Weights of a small mixture-of-experts language model, trained from scratch on English Wikipedia.
Size: 9 layers, width 224, vocabulary 32768, 22.9M parameters.
Experts: 40 experts in each of 7 layers, 6 picks a token.
Training: a variant of Adam for the experts, 4436 steps.
Below are experts of layer 5 (counted from 0) of a mixture-of-experts language model. Rows are named router (the router's row for the expert), down (a neuron's output weights, with its number) and show model dimensions 0-111. Each number is 500 + 50 x the weight over its row's rms, rounded and kept within 0 to 999. Numbers have three digits each.
After each expert's rows: "raises" lists some tokens whose logits its average output raises strongly, later layers aside. This comes from a sample of Wikipedia text that the model never trained on.

# expert 35
router:557514499541542610529478514592557486453499514479585506519413645517618538493436453491504527520452525486404523489475445522529527546539482537516602489567472530497549522455436596522503452483500480515455516453451447408501493519485440460544616575438392594463516566524438533495497595464573519561483433447442513500551475522473456443480528493468
down0:479543470455554510442548497571480435301564556543461492497554537541535598445518503461525524359530494486571476486560478557524554442531489426524485493556549445450501614478470470500437465546477519440528506471521457429443449524463532426483460505544542534519497521493451472605511489523518532435479539489494494552551656512564482521512476522543
down1:486488477501416515422445441536459491354474490503464540484466503478567589513503552413569446487593497467538505441499493446555494396490537510470514461529445458483490615429487467442430505417505514381503518520529570585560504469572583487447491520469539562495518503485322357442458451479503488565488504464493457477530576465573454463507505410504
down2:518421543549548570482480479561457365486602553495438502589509514576506533554446491535531519403432426513468482485555458466465591637499481496603421481511548456560529585570503453457502458425389501537458477457563540474455397502557557466463460529366574377478519510444533492520486508486494633538513526486474476547585546471471450469494508515580
raises: "ial", "oon", "ons", "oin", "ines"

# expert 39
router:501542526503505512496451570497479540503501518567523459495391421548521545412476533511480614460571505523462491477491468504609470575443526592486563508497532584546528479485415530573610497471480509482526491424480493442525495525568440446522547453473400491496546461470451556463518406586547427559473533499523451507480384482566535524550573391518
down0:523486584455455560485501375577560485482478640504441435584601482465450473526494525469561602502537495465519430554504414546522462524471392487474542583549572566566528453521571551560521532452575492427467628451424479504430520498419501572491507541467512504543534466542483428466508530406469543537411444454477537491504525547504493458447558560531
down1:509550500437504547498436441475501531506608516536498445484554543495575606559475475523467450494401500537510561461469487560522522536507441459495474442499466554648469525435469506546504435507441472509465516472491529469473579528535544541499548439538541468561432475520461408527546583486508488492322430407532457596496550646531551551492446484559
down2:502457507521534452516482582519462480584495437507464505466463435531536541435533520509422515527413470514444489592482478442498452450383536501384504518517483466462429481510550527483480461492530489426518497563542516408469444511455405488568536442534590554424502473450481538637505574490560473516507610553515363552580497564494470480475414456570
raises: " America", " Country", " American"

# expert 10
router:511527473457477483523535585504518518559462507563526487424487524484494547461501496435501517628582466497546401441404457572569561472537469442499586470562508560467546395555488447510537519438477479573572478503423429500541588471533436483547521497442359554620511546553417544493477475485466497457484525470433453585417387548538488448504538502477
down0:499554531566492538475488550523490509543534425499536437478375556530551476517456473498569517579472544454588423550545446535573552434476508563441519548502483536488502481462457529460462485496564508474470447486562508564586465484440546599426548571529513416549524482459480484538456548566550651481615439532484506521450522467461520449535564478545
down1:598526592562493541472543521564511472511474507466549485519415516517611487510447539537549518501444520514510550500468470551461540519590515484519491533559472522539496507574553549497510466544469516462535480473512562481475491505501499489468519442562520370476455565431422557490543483523532432619560427482461532461565469448556506427511464568570
down2:482484504516454546555446538576449429553496566546488468507513527530421551453448481455473555542504439445569418486453420436528507558533436500489480577500393486490573516497537572474503466457564430502562540495522508514537493391519462454595434558553396593558523448522508415484555453497518453530573416532524480534539516491515446489492642489471
raises: ",", "\n", " (", "."

# expert 38
router:565570474515504528547482584477478565415523470573477459503381574536531507468471528527488505514561493552495493390434422500599517479507524628514575445499520526461527391455466497516478578575462487664483492483490450485452500579527459478463601501478361524663563515481534509471396412435497459472483504467426471589414500528595548447548511435526
down0:494449471471607453540458493564569496414519475532520559486467458517515393503470494558528422449467488563485535544437420604476585540580546417501471512503541547559442482507557464535526463471459493501617499463495569542459488479640553489550479490418507484491502500463525485542532489462528432458519503515525519487512524588545499501476496549416
down1:476502550521471492439475525512476433624495510517504548540526475533498603520541571550567501506541511423463537496548502521460576469550472481474536559483510579485519496590553543501476485574538497538447546658533479460505499533454577499527444545542592374473560469513527535512551539580476564453598528487501492525573520528460488499488587505482
down2:479571550542482408509434543487452478381492626434482545445458575570468434436546467492545501546450481529459525503444526396493480448552516494459506507417525461456546406500455533475473453502412509545488607534374535472465498580501444481517548587529378555547485483526580483396552502422512394422453547543515556519561471486481459513467476504526
raises: ",", "\n", ".", " in", "\"", ";"

# expert 25
router:533535476550460535597462476571530471552490441493505516518461504567562513382467494526507532543607526556453535427453464477546477442480498427432521527516489546481528448427455466530518514529508507542665473492446538441562541512523408457611528517380489492495621524551514478422451483527545449465459495477454522548514459524543455508524571436484
down0:458464541616505472455503433489597535464526472413467515504523442440516566529498406550441520510555484438459539537534546499618479533542397456548492471539439489570481527431511453491452428586476534469588407533545550498522465499434519512470548499542404543396556525514496504488514477492514466548441543505444551577498591523458477488505480569456
down1:520473493453441514565520488526542485391618465506441509510495570540517439490447508448448520437526544517410458386495470454475463435492490500505508533516557459513461525506435463495422491522523423486558430501467484492558522457508456539496472444467457582457543448466510488528372463500629501441481413436502538439466543512525489488542479370587
down2:484500496524451514534554450460543503445560508409510498525481558470450544462446538508536480535517513564581507518544530459542538508558429553493507533517495498508532412480524471483442582484590571536486507515482495544455481584424435421445518571484459718481488510523489448507462486505525412455486470537458460530420438461503519559426531444538
raises: "\n", " No", " In", " The"

# expert 14
router:508506446509559512476477531572529531486492507475567503549391619493516481422516506514505594552510520495520605487458466547542547505509537601558528492466455496551513473436511543513571561490472422506555528488409421448537511530528434480517543510440425532433547518485462572525415541513496501554508438496452485569574483518467543396545523425572
down0:486534548442416482467439424607495551455533415523612498518524517483554446485544522510454465433521470443534574410533460450493458499583504544527434489540443502504390552439496518371467466536533547410565529481557504394405546489558525497467516410513445427535542493433508485509496456528465524473498487496517471553647556484510510483516567541525
down1:490512390465560493497555625522527543530459491519497413485542510579532503515497510452440576560452510503395472512466588509456613502488482497432513443500474494487448415540502594523609540596505519531444539483555485458440480516581438470431711512530465608570502518460475415542382505495548477519459490516463505556448480527508400524499475416482
down2:521524527573496457513574477497539556390480408499574594561580469619428509497496513483574445555401558579473589491421490486496544564488418544532447508519508527496428478539486506467517472536531539551541489547552505509394483563484622465531522569527549377570509456507414451582498546456614552523526575512435519558578550452450556552515414523471
raises: " she", " to", "\n", " her", " not"